From a checkpoint of a small mixture-of-experts model trained on Wikipedia.
Size: 8 layers, width 384, vocabulary 50257, 151M parameters.
Experts: 16 experts in each of 8 layers, 736 SwiGLU neurons an expert, 1 pick a token, a softmax router.
Training: a variant of Muon for the experts, 1155M tokens, 17624 steps.
Below are experts of layer 2 (counted from 0) of a mixture-of-experts language model. Rows are named router (the router's row for the expert), gate (a neuron's input weights, with its number), up (a neuron's input weights, with its number), down (a neuron's output weights, with its number) and show model dimensions 48-95. Each number is 50 + 12 x the weight over its row's rms, rounded and kept within 0 to 99.
After each expert's rows: a language model's description of what the expert responds to. This comes from a sample of Wikipedia text that the model never trained on.

# expert 12
router:42 48 52 59 58 36 54 43 38 39 59 47 41 55 41 27 40 48 41 45 47 62 34 46 29 56 68 36 72 28 57 45 47 54 39 56 63 38 64 57 37 45 55 42 54 45 34 50
gate27:62 43 38 16 22 48 36 43 44 51 52 48 50 58 37 45 51 62 42 49 60 59 66 52 54 44 42 46 67 67 31 35 44 44 51 39 56 55 55 34 52 57 60 39 36 53 51 59
up27:48 67 38 44 64 47 73 34 31 59 46 35 42 42 47 72 38 44 56 66 68 55 51 30 45 32 81 57 59 52 59 55 49 38 43 24 62 52 63 64 63 58 39 55 45 44 54 57
down27:65 55 57 40 50 49 41 55 39 45 50 53 51 29 55 44 41 56 46 59 55 59 70 68 57 52 62 56 56 48 56 52 27 43 38 66 43 56 51 56 37 27 39 44 38 71 56 37
gate28:42 59 59 68 42 50 57 66 57 64 61 49 52 37 45 39 52 50 67 41 33 46 73 51 69 50 58 55 42 49 43 30 89 36 62 63 59 75 49 56 43 65 46 35 45 31 53 45
up28:56 58 41 76 42 35 63 47 47 60 59 37 51 48 56 42 66 50 34 32 25 48 62 28 56 44 54 65 38 67 41 38 67 39 38 45 60 52 44 51 57 57 47 36 42 49 50 32
down28:42 43 45 49 59 67 71 70 52 34 50 35 53 66 51 57 52 59 46 36 36 64 42 63 55 55 39 54 57 44 49 54 25 61 69 47 43 48 66 47 47 55 50 21 67 13 43 58
gate29:55 52 79 53 54 57 51 64 40 53 65 47 48 38 53 57 75 44 29 48 25 64 56 41 40 28 43 55 47 52 43 45 39 44 51 55 58 77 47 67 35 34 51 40 33 63 60 31
up29:47 59 28 68 53 62 70 32 50 41 44 65 58 40 66 55 65 47 33 60 55 59 65 28 49 40 48 39 42 29 64 42 51 50 64 36 25 38 58 65 47 41 50 65 61 34 70 46
down29:38 43 44 25 74 34 33 60 50 22 52 34 36 43 40 79 32 46 64 49 52 36 60 59 50 56 48 46 54 40 57 42 45 47 50 54 28 43 56 38 36 38 41 55 55 65 48 36
gate30:62 48 58 51 43 39 35 28 48 52 47 75 58 43 50 53 39 42 59 54 52 51 44 59 39 59 63 49 41 60 60 47 49 59 79 54 69 29 36 53 57 46 70 66 40 61 42 89
up30:65 43 51 65 57 53 68 33 44 67 61 26 57 38 62 51 44 64 51 56 39 53 47 38 46 37 48 37 51 66 40 69 54 40 33 59 47 39 26 43 51 44 54 44 44 34 46 58
down30:48 70 41 48 36 45 59 39 43 55 18 55 51 52 48 54 53 49 84 53 65 67 61 65 44 27 48 46 50 43 60 50 26 47 55 51 47 32 32 57 49 54 48 64 45 51 42 49
gate31:61 41 39 52 28 52 54 54 38 49 56 52 38 55 64 40 49 48 39 32 40 58 52 63 41 39 34 56 73 46 42 35 45 49 55 36 38 47 29 38 55 36 42 44 63 39 39 68
up31:36 46 60 28 38 58 61 48 47 28 68 52 38 60 77 32 47 37 55 47 78 56 33 40 27 22 42 42 47 48 42 59 42 53 47 61 53 62 60 45 58 53 28 64 58 61 50 49
down31:45 32 48 52 38 37 44 54 26 60 63 62 39 75 56 38 51 70 31 42 66 54 56 58 34 63 59 47 52 46 59 59 50 41 42 61 24 37 44 57 42 50 61 62 51 26 46 51
gate32:58 66 41 46 64 45 53 41 37 29 61 63 55 66 46 26 59 72 43 47 41 42 54 37 37 58 59 48 66 33 60 52 46 37 63 09 44 51 50 41 62 61 52 49 53 55 33 61
up32:52 54 53 42 51 35 26 42 47 45 57 57 57 55 39 29 48 49 47 67 54 32 53 42 44 43 60 56 60 65 61 26 56 53 54 73 46 46 48 49 54 59 31 43 75 45 59 60
down32:50 39 48 58 57 45 55 56 80 44 49 38 65 34 56 60 36 36 37 41 38 53 67 47 51 64 38 37 58 47 42 57 60 66 38 50 42 47 66 47 52 52 33 43 44 70 48 42
gate33:62 42 39 54 69 46 51 34 48 56 74 63 62 62 39 47 40 38 66 52 53 39 39 70 25 46 65 46 55 61 60 60 48 55 39 40 35 36 55 52 36 46 59 48 59 46 39 44
up33:29 31 47 41 37 39 57 58 65 38 49 32 51 62 51 23 53 57 43 67 45 71 55 30 54 49 73 63 57 37 46 35 51 50 57 42 46 51 51 42 56 40 34 30 55 25 53 46
down33:39 62 40 43 60 64 32 40 54 47 89 48 69 34 48 56 45 23 38 59 75 66 86 56 41 43 58 33 48 40 43 44 48 50 58 45 53 43 61 53 43 52 51 53 45 49 52 48
What it handles: Table cell closers. Pipe separators ending table cells and rows, especially after headers, numbers, percentages or closing parentheses in election, sports and data tables.

# expert 10
router:43 74 49 38 59 31 51 73 47 29 42 40 55 48 37 53 27 58 54 38 50 72 44 48 49 46 56 51 55 42 60 50 40 49 43 68 53 53 50 79 46 43 38 71 64 66 25 57
gate0:55 69 23 44 53 33 65 59 60 50 71 81 37 47 56 50 51 42 53 74 50 57 31 44 56 37 58 43 70 49 51 48 26 41 45 46 33 55 62 58 40 44 33 45 48 48 64 51
up0:46 60 46 63 58 57 51 39 37 58 46 41 48 63 31 57 48 78 69 24 64 56 58 44 52 47 55 58 33 67 61 54 76 59 37 53 55 44 42 49 62 45 49 62 53 51 40 56
down0:51 27 51 56 50 34 38 63 53 72 27 56 44 44 34 42 49 39 49 57 61 44 32 64 52 44 32 30 42 64 57 47 53 43 61 31 58 56 58 65 64 66 44 31 68 50 68 38
gate1:52 33 67 50 72 35 57 64 55 54 42 40 44 40 48 28 57 38 57 59 59 55 65 33 22 40 31 80 48 58 49 56 46 46 41 70 55 43 43 57 41 53 30 46 55 65 48 51
up1:59 47 46 46 62 48 46 66 62 68 47 44 54 42 39 52 45 61 54 56 50 46 58 37 50 41 52 66 60 48 47 56 40 62 28 55 38 53 21 56 57 50 37 36 71 55 33 60
down1:45 69 45 51 55 26 44 55 58 61 53 42 54 55 61 41 71 25 45 53 30 67 69 51 52 32 55 52 55 34 44 65 49 50 52 53 44 48 36 63 45 50 49 46 43 48 88 78
gate2:44 60 52 47 46 57 49 58 43 37 38 28 50 39 55 30 50 52 66 17 43 67 62 59 52 53 45 57 47 46 72 39 61 36 30 56 25 54 55 56 59 43 44 41 62 71 65 49
up2:40 49 34 57 44 21 57 48 44 52 43 58 20 66 48 65 61 36 49 40 21 51 43 59 46 58 42 61 54 39 47 52 42 41 46 71 62 40 31 55 42 78 58 61 50 57 51 53
down2:41 63 50 44 47 40 46 41 46 65 41 40 42 44 47 46 54 51 64 48 60 55 64 50 42 57 49 49 46 55 60 32 32 45 50 74 44 33 55 64 74 57 49 17 52 41 53 64
gate3:24 15 71 71 54 52 52 48 47 45 36 50 40 37 46 45 46 31 40 20 62 40 55 48 38 29 38 68 43 42 57 42 57 69 44 62 85 65 53 70 39 39 40 37 49 71 48 41
up3:44 31 49 59 57 45 63 65 45 52 59 45 60 65 37 29 57 43 54 50 72 53 48 67 42 37 26 62 37 53 63 57 63 58 45 64 51 57 26 73 32 58 53 30 66 40 45 34
down3:41 51 47 43 63 43 55 43 47 38 79 26 43 40 58 64 65 54 56 30 56 57 46 51 59 48 56 52 52 22 31 63 61 61 40 53 83 48 75 59 55 43 38 43 47 43 27 55
gate4:56 46 52 33 42 62 46 31 51 47 37 51 47 54 39 69 62 39 43 54 50 38 51 38 76 48 58 67 52 38 73 56 39 51 38 71 34 52 63 42 47 59 46 39 49 66 52 56
up4:42 50 69 53 57 35 53 53 68 59 60 64 67 32 49 39 47 67 24 60 57 68 38 49 44 46 62 53 46 44 67 46 50 39 60 50 57 79 41 41 38 65 56 40 66 67 54 60
down4:55 50 50 32 36 49 70 33 53 28 38 39 46 46 59 38 60 69 52 58 51 56 57 55 46 59 63 31 77 36 66 44 41 46 53 41 71 44 56 48 64 63 44 39 58 31 59 46
gate5:30 38 59 48 53 65 33 41 21 72 51 59 48 66 49 49 35 66 60 56 67 44 74 45 31 54 45 60 52 68 57 51 61 38 44 53 44 48 54 25 46 31 54 54 28 41 71 52
up5:67 49 57 52 47 51 21 53 56 52 67 45 50 41 34 31 52 30 41 45 49 49 35 42 65 47 38 46 66 39 26 53 53 45 40 59 36 30 39 44 56 43 48 28 71 46 29 53
down5:49 40 56 35 79 34 64 34 72 56 82 37 82 41 41 36 42 54 51 50 26 28 75 44 53 37 55 54 68 48 27 37 48 55 66 51 53 27 53 71 57 48 69 46 48 40 64 36
gate6:52 49 52 62 50 48 36 30 46 32 40 51 50 29 59 53 47 62 61 50 72 32 54 51 43 21 47 42 51 47 50 55 58 45 42 53 50 56 34 51 49 21 54 39 50 87 54 57
up6:57 32 79 45 56 44 58 46 43 62 44 61 45 48 63 61 45 51 18 40 54 46 39 46 40 61 58 66 42 51 57 49 87 49 77 78 70 40 52 55 66 65 58 56 70 54 52 55
down6:34 47 54 51 62 31 47 31 59 62 49 56 49 37 50 39 33 37 43 42 36 36 54 41 37 66 50 36 59 56 57 23 44 27 82 34 78 73 34 47 70 47 46 63 59 48 36 55
What it handles: Non-Latin bytes and code. Byte pieces of Japanese, Korean and Bengali text, backslashes and LaTeX/chemical notation, plus mid-word pieces like "ulatus", "reput".

# expert 15
router:49 44 34 32 51 67 43 69 68 40 35 58 17 44 63 33 63 64 43 90 40 41 49 58 51 41 42 41 26 60 45 35 58 58 44 55 58 57 49 61 55 51 34 48 42 36 31 67
gate0:46 55 65 51 37 64 62 31 45 64 55 39 37 78 76 64 65 32 59 50 46 43 44 70 32 50 44 60 68 60 52 13 61 33 30 41 38 31 54 66 56 58 36 51 46 62 73 60
up0:34 56 52 55 55 58 58 54 51 38 54 40 58 44 34 51 71 40 56 63 43 53 47 70 51 58 45 45 45 60 45 51 57 62 40 28 42 54 58 66 54 55 69 41 73 18 57 53
down0:57 41 50 61 48 43 54 49 56 44 59 56 58 44 54 54 48 71 51 45 58 50 66 67 90 53 50 41 42 24 56 67 75 64 39 62 62 50 67 50 55 27 54 55 61 59 34 68
gate1:52 62 50 60 47 51 80 27 43 48 34 72 64 51 63 60 53 70 63 36 44 33 46 33 35 39 50 49 18 27 66 65 37 35 55 31 54 48 50 70 77 73 57 54 49 57 47 31
up1:34 44 37 47 59 25 51 37 64 66 51 41 35 33 43 30 67 58 41 41 64 63 52 31 65 56 60 50 38 48 40 43 60 60 47 51 60 39 30 65 71 46 55 72 51 44 58 47
down1:52 32 46 55 38 34 44 83 52 41 43 54 42 41 36 55 49 49 50 50 44 50 35 44 51 30 40 50 27 39 38 55 51 69 52 44 67 60 48 66 38 46 53 59 37 51 56 38
gate2:52 77 45 51 51 43 29 43 62 42 64 52 67 51 30 50 49 34 53 56 74 31 47 51 57 52 44 57 45 43 57 50 48 51 51 55 68 50 61 76 66 33 60 51 45 52 66 39
up2:24 58 39 58 58 58 20 60 60 52 46 70 50 47 50 60 50 51 48 46 64 40 55 48 48 61 41 37 33 42 41 38 54 49 63 56 56 71 54 58 65 52 75 58 54 52 63 33
down2:59 40 47 45 52 60 39 51 19 46 34 39 49 67 53 65 33 45 75 47 40 39 66 39 29 56 51 53 63 38 50 57 47 42 94 68 36 58 32 50 51 56 51 35 64 32 58 38
gate3:37 52 59 55 60 50 38 39 37 45 67 41 37 46 45 32 64 58 51 54 59 28 37 58 56 23 65 45 43 40 44 51 61 59 50 31 66 49 35 41 45 75 57 49 52 53 45 57
up3:50 43 52 64 56 32 42 62 43 58 22 48 49 39 63 50 79 75 44 35 38 64 31 49 75 34 53 51 26 44 42 50 76 56 42 20 34 41 54 58 32 48 43 61 37 71 47 58
down3:57 65 62 39 82 58 47 73 71 52 39 45 42 37 56 59 70 53 57 44 34 52 61 32 78 52 56 62 40 46 54 58 71 52 51 36 39 35 53 44 61 52 49 43 30 49 72 50
gate4:64 28 33 66 16 38 43 55 52 36 53 49 51 35 38 29 46 67 41 31 41 69 43 24 50 78 44 71 63 41 54 67 50 29 53 34 43 64 32 51 68 60 58 48 51 42 33 43
up4:59 42 55 39 69 30 64 45 33 39 77 67 26 59 49 61 21 40 35 65 33 21 51 40 51 55 40 57 40 49 39 54 39 36 68 66 65 64 73 47 47 44 66 66 51 56 40 46
down4:58 26 58 44 62 36 46 49 38 46 59 55 59 63 53 46 49 25 64 48 23 42 35 52 58 72 47 50 33 40 67 58 49 58 61 42 65 22 49 57 49 42 43 35 47 51 37 45
gate5:34 49 19 44 36 57 63 58 59 53 55 26 43 43 58 49 42 55 55 39 42 37 31 39 58 59 48 49 62 40 69 47 43 71 56 45 43 54 56 65 41 51 72 57 54 44 26 43
up5:63 47 39 54 56 31 65 62 58 37 38 58 84 54 37 44 50 59 37 47 43 64 50 28 30 64 57 40 23 46 59 38 36 48 63 56 49 60 45 31 54 46 35 16 41 36 58 54
down5:48 58 57 48 44 39 54 43 53 55 56 60 45 49 51 21 53 33 27 43 54 36 44 55 35 50 73 46 49 67 37 69 50 32 43 48 48 50 30 74 57 67 24 44 51 66 48 37
gate6:66 55 35 49 37 58 46 36 58 60 59 39 51 45 81 33 43 57 55 36 51 45 56 56 66 65 40 62 60 59 48 50 72 76 37 49 33 52 71 49 40 43 45 36 42 33 43 58
up6:51 50 44 48 40 70 60 32 27 48 18 70 67 61 74 31 67 34 43 37 69 58 56 65 50 45 64 47 51 73 32 53 62 24 49 47 46 53 58 42 51 53 45 34 45 43 46 41
down6:28 29 58 67 46 43 54 58 57 51 46 46 61 35 46 27 54 52 65 64 56 38 59 66 50 45 41 50 55 69 39 73 39 52 38 49 47 77 41 54 59 63 41 36 40 70 41 33
What it handles: Mid-word syllable pieces. Inner syllables of long Latinate or scientific words and names, such as proc-ons-ul, prohib-it, embro-il-ed, Inf-o-Card, plus semicolons in lists.

# expert 1
router:45 64 64 42 26 41 58 43 35 30 55 62 76 49 50 68 69 34 67 40 76 63 67 46 37 78 63 62 51 52 32 72 59 54 60 65 48 17 53 34 45 31 74 38 65 48 51 51
gate0:44 54 49 58 50 47 49 63 12 49 65 45 38 62 36 43 42 56 44 61 46 59 58 45 35 74 62 57 51 42 42 81 65 61 27 53 34 65 48 39 67 56 24 52 32 57 77 29
up0:48 49 50 38 45 67 52 68 66 46 23 64 70 51 59 41 31 42 39 33 42 62 47 59 48 54 68 34 39 49 52 66 60 49 70 64 39 53 57 36 55 63 67 61 52 61 51 48
down0:55 44 42 34 30 63 45 62 62 34 70 41 51 61 62 44 42 62 20 39 58 54 54 58 45 37 64 51 60 36 52 48 33 33 38 31 48 40 62 47 21 37 52 57 39 53 55 56
gate1:52 58 49 45 59 43 29 66 59 40 20 53 37 53 43 46 47 74 46 45 61 48 42 52 29 54 41 52 51 36 58 36 55 57 34 43 44 43 55 41 51 51 41 55 72 56 59 71
up1:59 65 55 22 62 53 34 77 69 39 35 31 66 31 51 48 52 62 63 48 58 54 39 36 42 53 45 45 66 45 49 52 74 58 39 56 58 40 42 47 76 53 56 49 40 13 48 61
down1:57 67 64 53 44 52 71 76 68 43 38 40 34 69 53 27 32 71 38 34 44 70 48 49 52 51 69 30 47 42 49 68 26 77 65 55 40 42 61 39 49 59 56 50 43 51 58 35
gate2:57 43 50 46 46 53 57 38 42 60 52 48 50 61 43 57 71 64 35 37 51 54 62 45 57 59 51 61 51 31 63 23 38 59 28 51 27 45 51 53 44 55 51 50 40 67 52 57
up2:58 46 23 54 28 50 35 27 50 40 47 43 50 40 48 44 34 69 43 65 43 47 38 25 66 34 54 42 52 51 37 41 44 56 54 47 54 58 71 68 49 37 39 55 48 52 66 37
down2:61 46 46 56 33 47 40 40 40 70 69 29 45 54 42 33 55 41 42 39 57 70 29 47 59 39 43 62 70 60 74 70 71 52 56 53 34 24 41 67 49 36 39 44 44 48 60 37
gate3:57 62 54 61 50 59 56 50 29 57 40 44 40 51 52 65 46 67 46 48 56 66 40 55 56 49 52 35 71 35 52 29 54 69 64 42 40 55 61 44 40 61 48 62 38 38 28 99
up3:52 49 43 42 48 31 47 45 62 45 77 35 77 78 63 47 44 25 45 80 42 55 38 47 50 48 34 68 50 54 24 53 68 46 41 55 58 66 53 62 57 50 76 76 60 49 34 26
down3:52 52 45 46 53 53 50 41 64 56 54 48 55 50 33 54 32 56 11 68 46 55 50 48 42 37 70 58 49 43 62 54 45 69 46 67 34 36 54 45 70 51 55 64 53 40 62 64
gate4:32 53 48 35 35 58 53 56 45 57 37 45 45 40 51 47 55 28 34 59 69 47 49 63 64 33 29 49 59 50 56 60 61 68 59 61 48 60 35 43 32 49 47 40 70 66 54 41
up4:32 70 50 54 39 37 57 74 69 36 56 46 41 58 50 42 62 53 45 28 72 55 55 45 48 55 56 55 45 57 56 33 98 55 54 58 30 42 54 48 65 60 74 52 65 47 71 36
down4:79 59 34 55 64 46 47 43 57 52 44 55 43 43 63 59 44 35 63 68 67 47 56 64 52 49 68 34 58 32 69 33 48 43 68 54 61 43 60 73 66 56 61 56 56 52 44 70
gate5:49 26 42 39 49 64 40 64 60 43 29 43 52 49 26 46 32 63 46 54 48 59 55 74 59 46 56 43 45 41 69 54 51 62 49 60 57 16 64 92 56 66 47 70 48 58 46 69
up5:33 32 55 63 44 50 72 35 61 55 62 52 46 44 18 37 46 75 49 59 51 47 56 53 42 73 43 47 49 42 46 30 51 49 69 60 47 74 66 63 50 63 60 47 35 54 53 24
down5:70 28 69 59 41 26 57 46 48 48 39 44 45 41 50 45 33 27 46 43 54 69 49 46 59 65 42 69 45 35 70 36 40 32 44 50 26 60 44 45 44 61 45 38 52 37 49 54
gate6:51 54 69 45 36 36 50 35 70 33 39 37 66 71 54 59 52 55 54 58 52 47 38 50 40 33 50 52 52 48 43 58 48 46 42 60 65 33 52 45 57 56 41 67 29 54 52 58
up6:45 45 30 53 58 38 33 55 42 74 56 49 29 37 29 67 42 36 40 58 42 64 43 54 29 34 50 42 64 54 53 61 50 35 75 56 52 61 57 50 64 21 64 56 55 25 63 54
down6:61 65 56 51 60 61 37 28 48 17 52 63 51 61 56 26 47 56 63 47 37 40 41 44 37 37 61 33 53 62 31 58 46 30 49 48 44 37 54 48 60 47 52 19 36 53 53 41
What it handles: Foreign name fragments. Word pieces inside non-English proper names, mostly South Asian, Slavic, Arabic or Scandinavian, such as Kal-am-oon, Björk-ander, -ovich, Khan, -abad.

# expert 9
router:58 60 40 81 60 49 42 38 62 48 64 46 59 62 58 63 45 49 30 36 43 49 32 52 51 42 45 55 26 49 58 41 60 70 24 52 56 39 44 60 15 66 53 40 27 41 64 61
gate0:32 46 34 57 48 56 63 77 61 32 63 57 64 75 55 63 56 61 53 58 50 46 47 40 52 61 52 61 60 67 51 52 54 41 47 62 54 68 53 62 37 44 39 62 50 60 45 60
up0:47 40 41 46 39 58 39 51 47 56 52 44 50 63 59 58 42 65 57 50 41 43 41 11 54 55 63 23 61 49 46 50 35 43 52 60 52 65 51 34 51 71 47 74 47 64 39 46
down0:43 41 61 28 59 58 64 50 45 38 65 23 58 37 48 70 33 70 36 49 74 46 41 53 51 45 48 45 39 64 39 38 60 56 71 37 42 53 60 55 54 38 60 65 44 60 65 58
gate1:53 64 60 47 22 50 66 34 54 53 48 56 71 54 36 37 48 58 51 45 27 48 37 52 43 88 33 62 61 45 51 51 49 49 37 62 53 49 60 28 35 53 57 65 59 48 49 31
up1:53 58 50 48 70 62 16 55 58 50 43 58 43 48 53 47 36 51 47 26 60 49 69 79 30 32 39 37 36 55 67 52 37 48 48 57 34 49 52 68 30 33 49 43 45 60 44 69
down1:48 63 50 53 56 50 32 52 50 48 32 49 27 40 53 46 44 70 55 51 56 50 32 47 32 67 47 41 52 35 63 53 50 76 38 55 30 42 64 45 64 70 68 41 49 56 40 41
gate2:69 38 57 46 48 56 53 34 63 32 46 49 58 55 68 52 63 42 30 37 53 49 56 52 30 50 42 62 43 51 74 75 42 52 70 60 69 64 46 42 63 32 68 41 42 51 48 66
up2:42 55 57 56 44 39 49 64 56 69 59 46 56 64 52 45 62 36 56 57 53 48 48 33 62 72 31 52 62 53 34 51 53 45 50 34 39 61 56 60 43 45 42 55 38 51 35 44
down2:77 56 43 51 40 50 38 58 61 40 75 63 56 68 69 53 67 55 38 35 55 42 42 50 46 36 49 60 40 57 37 45 61 59 42 53 42 59 58 30 36 51 47 51 55 40 39 54
gate3:44 45 48 59 63 44 54 52 59 76 50 37 32 31 84 52 49 63 46 43 59 58 48 53 71 36 46 53 51 41 49 38 25 38 67 38 40 54 59 53 47 40 47 67 47 57 61 40
up3:55 53 61 58 49 45 55 53 42 35 58 42 63 38 34 38 49 39 39 50 65 48 53 56 39 39 60 76 38 57 52 45 59 41 55 41 75 28 43 54 46 55 50 49 55 68 67 46
down3:55 36 56 75 46 50 59 35 46 55 38 57 57 47 68 39 55 41 35 20 64 48 50 33 47 42 49 60 57 56 42 50 44 67 40 66 44 34 55 58 40 59 43 75 28 57 72 61
gate4:58 41 68 36 35 53 33 51 62 42 62 50 61 62 54 58 55 66 28 45 38 59 37 38 72 63 63 45 41 77 52 36 37 46 32 57 46 36 31 44 45 58 38 71 46 40 49 45
up4:29 70 66 52 53 32 42 39 58 53 56 52 47 52 56 57 48 73 45 53 34 47 61 58 50 46 52 57 49 60 56 42 54 48 54 49 60 60 86 49 84 58 52 45 45 31 71 50
down4:54 31 55 63 44 37 30 45 47 58 38 69 39 59 49 68 41 36 51 60 48 52 48 45 55 40 60 66 55 41 62 57 62 49 63 32 57 51 57 58 72 63 38 41 51 49 56 58
gate5:61 39 62 45 33 60 38 51 73 52 46 60 50 44 46 48 77 64 42 40 58 51 58 50 49 57 48 44 51 59 50 50 55 41 59 70 64 62 31 55 60 54 44 39 46 81 49 64
up5:39 46 48 50 38 50 44 43 49 41 36 41 59 34 63 35 41 82 27 52 33 60 51 36 70 60 33 61 54 40 55 42 54 42 54 36 38 82 58 73 40 64 49 55 27 59 42 57
down5:58 47 38 42 72 31 62 67 61 41 45 39 54 58 45 44 28 42 56 40 61 57 39 59 61 62 54 40 68 46 30 40 51 60 57 64 46 62 59 44 48 77 47 56 43 47 56 41
gate6:43 42 58 35 68 39 47 50 44 59 50 37 33 57 54 47 58 44 57 46 21 46 39 71 60 56 45 56 47 33 76 49 49 46 64 63 66 53 40 33 59 63 57 56 53 23 63 57
up6:56 53 49 56 70 57 42 68 46 49 40 69 66 45 22 41 71 60 70 70 34 69 34 58 43 48 37 47 61 44 40 50 44 56 57 49 43 30 57 47 67 47 50 56 48 65 46 40
down6:42 55 42 51 39 53 45 46 50 49 41 64 48 60 80 58 52 48 67 47 39 56 79 56 59 49 56 62 41 54 42 57 62 36 49 37 43 43 52 42 26 44 42 39 54 43 62 37
What it handles: Title and foreign words. Short capitalized words and pieces in song or work titles and Romance-language text, such as de, des, You, My, On, S-ame, I'm.

# expert 3
router:56 50 57 54 30 26 41 66 60 59 55 56 34 54 57 34 53 36 63 62 56 45 79 55 50 47 23 60 52 66 47 43 53 53 65 45 28 57 43 26 47 58 40 29 62 38 45 34
gate27:49 42 54 56 42 55 32 37 66 63 63 49 56 46 52 56 24 47 71 40 42 55 43 61 47 53 52 55 54 54 66 54 58 46 65 55 45 52 46 63 18 44 52 22 30 37 70 37
up27:40 61 60 39 49 56 52 46 43 42 33 39 43 68 56 77 45 26 57 60 52 47 51 66 47 63 52 41 65 63 43 55 44 57 58 48 44 57 57 28 40 56 40 60 36 33 40 71
down27:55 52 31 47 41 33 43 61 43 63 64 38 57 64 54 64 78 76 39 76 47 34 44 35 71 53 71 28 45 46 39 55 43 36 67 53 48 55 50 53 58 55 42 44 60 59 54 75
gate28:59 50 66 60 68 58 45 26 39 51 36 56 39 56 28 66 46 46 73 40 50 34 70 29 42 38 53 54 67 59 66 64 56 74 58 64 31 64 48 60 51 54 34 57 60 47 34 41
up28:54 36 54 55 49 44 45 42 57 65 27 50 51 29 59 69 49 44 33 70 63 63 52 52 59 62 53 51 38 57 58 47 54 62 64 49 47 55 79 26 50 32 21 31 33 44 55 45
down28:62 52 39 53 62 49 42 57 61 50 48 57 63 58 44 34 54 45 48 55 35 28 57 55 47 39 60 53 61 48 50 38 38 21 54 46 51 61 40 69 57 41 58 20 58 38 38 52
gate29:39 55 77 34 65 57 55 47 42 65 46 61 80 66 58 56 47 47 54 38 62 65 72 57 57 52 45 72 35 53 36 56 79 59 49 52 37 53 59 40 59 44 55 33 42 52 67 61
up29:37 48 35 50 58 58 46 52 60 33 43 53 72 52 45 42 71 45 62 48 42 67 41 46 31 45 46 34 68 52 28 46 53 67 46 38 49 56 52 61 34 31 57 56 56 58 74 48
down29:42 65 59 48 50 52 38 37 36 45 69 56 67 55 39 29 38 38 43 43 34 38 41 31 70 49 25 46 45 63 25 52 60 63 46 53 27 38 47 51 59 59 45 45 61 52 73 81
gate30:57 56 49 50 27 21 59 54 73 66 54 55 50 47 32 54 59 46 51 51 56 28 50 41 44 30 55 65 47 46 61 41 50 39 44 62 20 48 58 64 44 43 49 60 53 38 48 45
up30:41 61 40 57 69 65 66 51 51 34 51 41 41 34 68 50 49 46 69 53 61 62 72 55 69 46 42 47 56 44 40 47 64 39 25 54 76 47 45 45 57 37 58 51 45 60 51 60
down30:41 61 48 27 54 52 63 53 61 43 54 31 31 51 57 65 49 35 66 47 46 72 53 40 33 46 34 70 38 35 70 42 51 24 45 52 48 47 41 35 37 44 60 53 50 31 59 37
gate31:57 54 69 45 35 36 66 31 52 38 50 54 28 48 50 50 55 44 56 48 41 38 63 43 30 75 56 28 61 39 43 52 31 42 33 48 57 26 55 73 64 41 72 49 63 40 61 44
up31:71 50 73 45 65 56 64 58 48 54 56 48 08 46 62 33 71 55 39 49 42 36 57 49 58 48 54 60 51 50 30 68 56 31 53 45 54 60 50 45 52 58 53 51 25 58 60 50
down31:54 79 53 51 50 30 61 50 57 46 45 56 34 50 75 51 58 53 62 59 70 60 69 63 55 62 64 40 48 66 42 40 34 32 40 57 75 56 40 71 61 62 56 66 42 45 47 42
gate32:27 68 35 56 35 46 62 69 29 69 61 41 55 70 41 57 28 52 64 57 54 38 54 44 38 49 49 49 32 69 39 42 47 53 63 59 33 54 50 45 42 38 54 65 36 51 60 62
up32:49 55 51 50 54 68 67 47 53 76 37 39 58 50 60 49 65 46 43 47 52 28 48 71 56 44 42 64 55 54 70 65 37 61 49 54 42 44 41 64 50 49 61 36 59 52 47 37
down32:46 23 39 61 60 56 45 62 30 60 43 54 71 65 39 59 49 64 48 57 43 41 53 43 65 42 57 55 64 58 40 69 45 26 41 21 52 57 55 53 59 35 63 46 57 46 50 70
gate33:49 34 69 54 59 36 50 41 45 23 18 54 39 57 60 46 21 38 56 39 50 57 30 31 44 68 59 48 34 69 62 34 61 48 37 36 45 58 46 51 38 65 43 48 29 46 55 39
up33:56 52 60 57 67 44 45 55 38 48 47 50 56 42 45 29 56 41 45 54 42 58 50 40 42 59 47 59 39 51 64 59 47 31 62 43 39 26 59 42 25 39 46 48 64 71 55 57
down33:62 40 47 55 59 67 42 57 72 22 63 45 71 49 55 38 51 57 50 40 59 35 58 53 64 46 57 67 47 70 29 69 39 51 47 52 48 63 69 42 29 53 50 45 51 66 43 86
What it handles: Numbers and digits. Numerals in tables, results, dates, percentages and coordinates, such as 100.0%, 423, 98th, 44°; also pieces of all-capital acronyms.